python train.py --n_layer=12 --d_model=192 --n_experts=32 --experts_per_token=2 --d_expert=128 --d_shared_expert=0 --activation="swiglu" --moe_layers=[0, 1, 2, 3, 4, 5, 6, 7, 8, 9, 10, 11] --router_score="softmax" --normalize_top_k=false --routed_scale=4.0 --balance_loss=0.00107 --balance_bias=true --init_std_router=0.01 --lr_router=0.00113 --n_head=3 --n_kv_head=1 --head_dim=64 --vocab_size=2048 --norm="rmsnorm" --norm_place="pre" --norm_eps=1e-05 --positions="rope" --rope_base=10000.0 --rope_fraction=1.0 --qk_norm=true --attn_scale=0.125 --tie_embeddings=false --parallel_block=true --init="uniform" --init_std_qkv=0.0564 --init_std_o=0.0115 --init_std_up=0.0564 --init_std_down=0.0115 --optimizer="adamw" --lr=0.00195 --beta1=0.95 --beta2=0.98 --weight_decay=0.072 --lr_head=0.00633 --grad_clip=1.0 --warmup_steps=468 --schedule="wsd" --decay_fraction=0.675 --decay_shape="cos" --final_lr_fraction=0.0 --batch_tokens=[65536, 131072] --seq_len=512 --doc_mask=true --z_loss=1e-05 --train_tokens=730700000 --steps=8040 --dataset="wikipedia_en"
Below are experts of layer 8 (counted from 0) of a mixture-of-experts language model. Rows are named router (the router's row for the expert) and show model dimensions 96-143. Each number is 200 + 20 x the weight over its row's rms, rounded and kept within 0 to 999.
After each expert's rows: "mostly gets" lists some tokens that are sent to it at least half of the time; "gets" lists some tokens that make up at least twice as much of what it gets as of all text. This comes from a sample of Wikipedia text that the model never trained on. Tokens count by the router's weight.

# expert 9
router,232,206,193,201,176,172,190,207,194,194,193,214,201,222,197,208,226,217,207,231,222,210,227,188,176,187,196,249,193,216,191,194,194,202,181,203,192,212,188,176,194,176,205,196,201,185,212,210
mostly gets: " plan", "li", " Pri", " Pi", "for", " Ni"
gets: "li", "as", "us", "o", "ra", "ri"

# expert 7
router,225,193,189,184,166,190,198,207,204,189,232,179,185,207,177,193,218,176,240,197,192,210,206,209,207,199,172,210,201,218,194,195,211,209,249,191,219,198,200,252,206,192,201,195,228,229,208,187
mostly gets: " San", " United", " President", " Val", " Saint", " Mont"
gets: " |", "|", " by", " United", " T", " Pa"

# expert 11
router,188,228,208,184,239,215,174,209,189,233,177,208,178,178,172,209,187,193,211,159,227,186,216,191,210,228,202,165,186,223,195,231,188,208,162,202,217,200,140,225,206,217,182,190,201,210,182,225
mostly gets: " Ben", " Bel", " Or", " Frank", " Gold", " Man"
gets: "n", "g", "an", "en", "ol", "on"

# expert 26
router,184,187,196,210,205,188,200,187,171,219,187,202,200,179,178,187,185,179,189,209,167,181,175,201,196,195,206,218,192,216,224,188,202,193,246,218,206,173,217,179,216,242,212,186,226,204,172,210
mostly gets: " south", " north", " near", " located", " village", " along"
gets: " in", " to", " of", " from", " the", " south"

# expert 29
router,199,189,221,156,195,175,197,179,207,178,176,176,169,218,222,196,202,197,223,221,250,197,200,193,201,186,203,175,203,202,162,195,191,207,173,182,185,223,206,213,175,225,205,183,192,241,207,231
mostly gets: " Mc", " Ab", "á", " Bra", " Sha", " Am"
gets: "c", "k", "é", "á", "ro", "d"

# expert 25
router,215,209,165,201,190,237,182,224,214,198,204,184,202,241,205,224,194,187,180,204,203,196,202,201,221,232,164,219,197,165,213,197,208,175,196,156,222,178,200,183,214,177,191,211,194,236,213,180
mostly gets: " million", " than", "000", "0,000", "9", "8"
gets: " |", " and", ",", " of", "2", "00"

# expert 12
router,193,175,192,156,170,229,215,229,171,202,229,205,162,173,196,225,197,189,191,170,175,218,195,232,216,183,206,218,180,179,197,207,229,191,217,182,204,223,209,217,205,186,224,210,199,200,181,186
mostly gets: " when", " would", "After", " where", " who", " became"
gets: " to", " of", " for", " and", " was", " with"

# expert 18
router,196,184,173,212,171,226,230,204,173,208,218,208,230,196,175,178,181,222,178,207,212,188,187,160,196,176,219,210,227,222,232,200,218,159,175,225,235,220,221,190,219,171,218,181,188,192,200,189
mostly gets: " imp", "vol", " trans", " di", "ju", "gre"
gets: "re", "ri", "e", "te", "le", "ne"

# expert 22
router,190,200,187,204,217,173,213,202,227,195,237,166,173,250,206,199,238,194,185,211,225,198,229,157,208,187,183,203,219,221,216,186,201,192,187,181,175,242,180,211,216,191,191,186,235,197,196,187
mostly gets: " list", " number", " champion", " count", " member", " addition"
gets: "w", " |", " list", " W", "|", " number"

# expert 5
router,193,198,209,189,245,174,219,196,197,200,209,242,239,171,205,199,204,204,198,174,234,192,195,168,182,217,232,167,208,201,231,210,170,181,219,189,214,161,228,170,198,175,193,184,199,188,197,218
mostly gets: " co", " tr", " gr", " ex", "Ch", " ch"
gets: "\n", " co", " p", "==", " ex", "S"

# expert 4
router,204,168,202,220,159,229,223,203,221,177,182,201,214,167,185,155,183,231,187,184,229,206,214,191,172,230,209,199,229,185,197,203,218,171,202,227,197,177,227,163,185,187,207,216,186,156,181,189
mostly gets: " car", " fa", " due", " law", " bo", " opera"
gets: "la", " pro", " con", " re", " pa", " de"

# expert 15
router,172,209,198,179,231,174,176,181,231,189,219,187,180,230,196,194,220,195,208,205,181,203,217,207,196,248,209,213,226,188,235,207,215,164,228,166,205,208,199,237,215,193,195,215,227,217,220,201
mostly gets: " same", " her", "---|---|---|---|", " him", " released", "|"
gets: "|", " a", "\n", " the", " |", " an"

# expert 13
router,217,201,169,200,206,220,251,238,188,212,204,161,188,221,184,171,160,182,192,217,147,201,159,204,209,154,172,216,179,172,216,161,227,211,189,208,213,244,204,197,255,207,203,197,208,207,193,174
mostly gets: " only", " began", " However", " announced", " more", " took"
gets: "ed", "ing", "ly", "ated", "ted", "d"

# expert 31
router,164,215,220,162,186,195,187,186,213,215,195,188,184,172,195,190,214,210,231,201,183,199,229,182,228,200,220,185,191,196,176,229,180,185,203,191,197,184,198,220,210,188,172,197,205,173,190,188
mostly gets: " Ta", " All", " un", " Com", " Sp", " Air"
gets: "s", "f", " (", " F", " M", "S"

# expert 27
router,171,180,229,225,186,186,243,230,177,203,217,208,194,231,209,222,191,198,201,205,192,188,214,255,212,212,205,231,167,144,186,220,224,231,175,192,169,164,190,202,187,167,190,234,187,176,206,199
mostly gets: "ization", " development", " research", " education", " production", "ology"
gets: "e", "ation", "ment", "ity", "ia", "y"

# expert 21
router,185,175,200,199,203,202,188,194,207,173,197,208,211,178,251,178,196,188,180,211,212,194,203,202,210,187,220,221,203,209,166,214,209,175,226,215,232,242,251,246,155,198,203,182,176,197,195,204
mostly gets: " d", " di", " comp", " (18", " b", " g"
gets: " ", " re", " d", " f", " st", " di"

# expert 6
router,234,179,202,185,222,197,203,182,197,213,200,179,188,188,209,201,195,201,186,227,183,192,153,229,219,198,191,207,167,182,180,194,219,206,229,195,189,214,210,220,183,223,168,205,191,236,213,154
mostly gets: "),", ",", " Charles", " He", " such", " American"
gets: ",", "s", " a", "),", " He", " his"

# expert 16
router,202,189,199,222,194,210,171,215,205,196,180,191,196,174,221,198,182,186,180,255,167,244,186,208,208,213,198,222,230,215,169,205,206,228,188,199,206,187,181,223,223,199,176,224,165,190,193,210
mostly gets: " world", " film", " father", ").", " series", " band"
gets: ".", "\"", "%", ").", " States", " film"

# expert 8
router,217,220,222,192,195,215,173,175,189,226,181,205,203,167,195,189,186,173,184,165,207,174,228,185,210,239,210,169,203,234,205,220,187,188,202,195,185,203,206,174,191,225,201,197,206,171,194,175
mostly gets: " ma", " new", " sub", " Ma", " main", " major"
gets: " ", " con", " ma", " 19", " Ma", "in"

# expert 3
router,221,222,198,226,205,210,172,190,223,218,179,189,214,227,212,195,224,175,204,186,208,179,188,197,167,224,176,213,224,226,215,186,201,214,189,212,214,198,219,187,189,240,245,164,209,198,195,186
mostly gets: "±", "^{2}", "′", " −", "£", " (1"
gets: " |", "s", " /", " (", "q", "0"

# expert 24
router,222,213,163,220,170,225,205,213,189,211,230,197,220,197,203,204,217,194,184,200,223,230,214,167,185,185,196,211,199,255,195,159,201,209,191,208,219,226,188,176,223,211,189,189,198,184,212,191
mostly gets: " found", " form", " creat", "present", " organ", " return"
gets: "it", "n", "t", "d", "ct", "v"

# expert 30
router,215,188,213,212,178,234,202,189,205,195,192,172,220,230,164,198,184,228,217,227,207,216,187,213,190,185,167,206,216,192,195,212,174,214,182,203,174,197,196,182,160,214,223,208,166,212,207,201
mostly gets: " South", " Christ", " Hall", " North", " East", " count"
gets: "th", "ill", "st", "k", "d", "e"

# expert 2
router,192,212,221,207,180,211,185,162,210,182,163,224,186,191,217,247,214,198,208,176,195,217,202,198,176,177,230,191,185,206,174,224,230,218,166,195,203,224,217,237,174,204,218,222,195,203,191,224
mostly gets: "ji", "iya", "ham", "á", " Ya", "ja"
gets: "y", "h", "re", "ra", "le", "sh"

# expert 14
router,188,176,231,216,214,211,224,205,174,207,223,253,206,208,183,211,171,185,172,215,204,187,207,232,205,221,224,178,206,141,171,218,175,220,188,200,211,202,195,201,205,178,189,231,169,193,221,210
mostly gets: "—", "On", " ==", "===", "====", "=="
gets: "\n", ".", "==", "===", " \"", " In"

# expert 17
router,180,174,243,227,193,209,222,184,209,206,240,148,201,199,189,220,208,272,215,221,189,190,187,199,188,182,206,237,206,208,189,184,218,221,200,203,204,190,219,185,150,212,227,244,195,222,190,205
mostly gets: " process", " system", " design", " control", "p", " use"
gets: "p", "b", " a", "c", " b", " de"

# expert 19
router,233,192,199,203,194,209,192,199,196,187,220,200,187,220,218,211,216,220,207,235,186,217,182,221,191,183,157,179,190,203,197,150,184,240,195,197,184,171,207,204,182,206,192,205,224,182,198,186
mostly gets: " commun", " public", "ular", " political", " president", " tradition"
gets: "ic", "ent", "id", "d", "ant", "ist"

# expert 23
router,182,184,199,212,244,170,185,177,201,220,181,181,178,217,230,190,197,150,181,178,184,152,200,230,234,238,219,187,170,202,203,185,185,179,223,187,199,194,146,188,214,217,195,189,239,185,208,209
mostly gets: " the", "The", " The", " their", " Royal", " his"
gets: " the", " a", " The", " |", "The", ":"

# expert 20
router,201,221,204,212,212,182,194,220,217,213,178,196,215,229,241,198,229,188,213,185,165,203,203,184,187,169,195,177,243,211,209,201,216,200,183,209,179,188,213,180,196,207,192,179,232,201,209,200
mostly gets: "---|---|---|---|", " medal", " =", " ==", " politician", "Species"
gets: "\n", ")", " =", "==", "-", "==="

# expert 28
router,190,188,195,198,230,179,207,182,185,196,165,185,197,154,200,212,236,191,233,195,196,207,171,181,206,203,220,193,211,192,200,204,197,220,175,208,199,167,180,216,209,182,209,180,211,203,207,180
mostly gets: "_{", "BC", "'", "_", "Z", "·"
gets: "'", "S", "N", "E", "T", "A"

# expert 1
router,218,181,186,199,216,180,210,203,201,205,217,189,205,182,207,216,221,194,238,177,183,169,191,212,192,161,206,212,196,215,199,208,201,179,223,181,184,220,219,200,192,209,191,203,191,183,217,204
mostly gets: "=", " David", "†", " Richard", " by", " which"
gets: ":", " of", " by", "-", ",", "="

# expert 0
router,187,196,176,213,225,202,176,181,184,218,179,226,230,193,213,189,161,182,205,189,209,160,196,199,190,223,219,192,182,218,227,227,210,204,222,221,219,192,190,216,196,206,207,181,151,193,197,205
mostly gets: " (19", " (18", "–19", " (1", " January", "–20"
gets: " (", " 19", " (19", "20", " 18", "–19"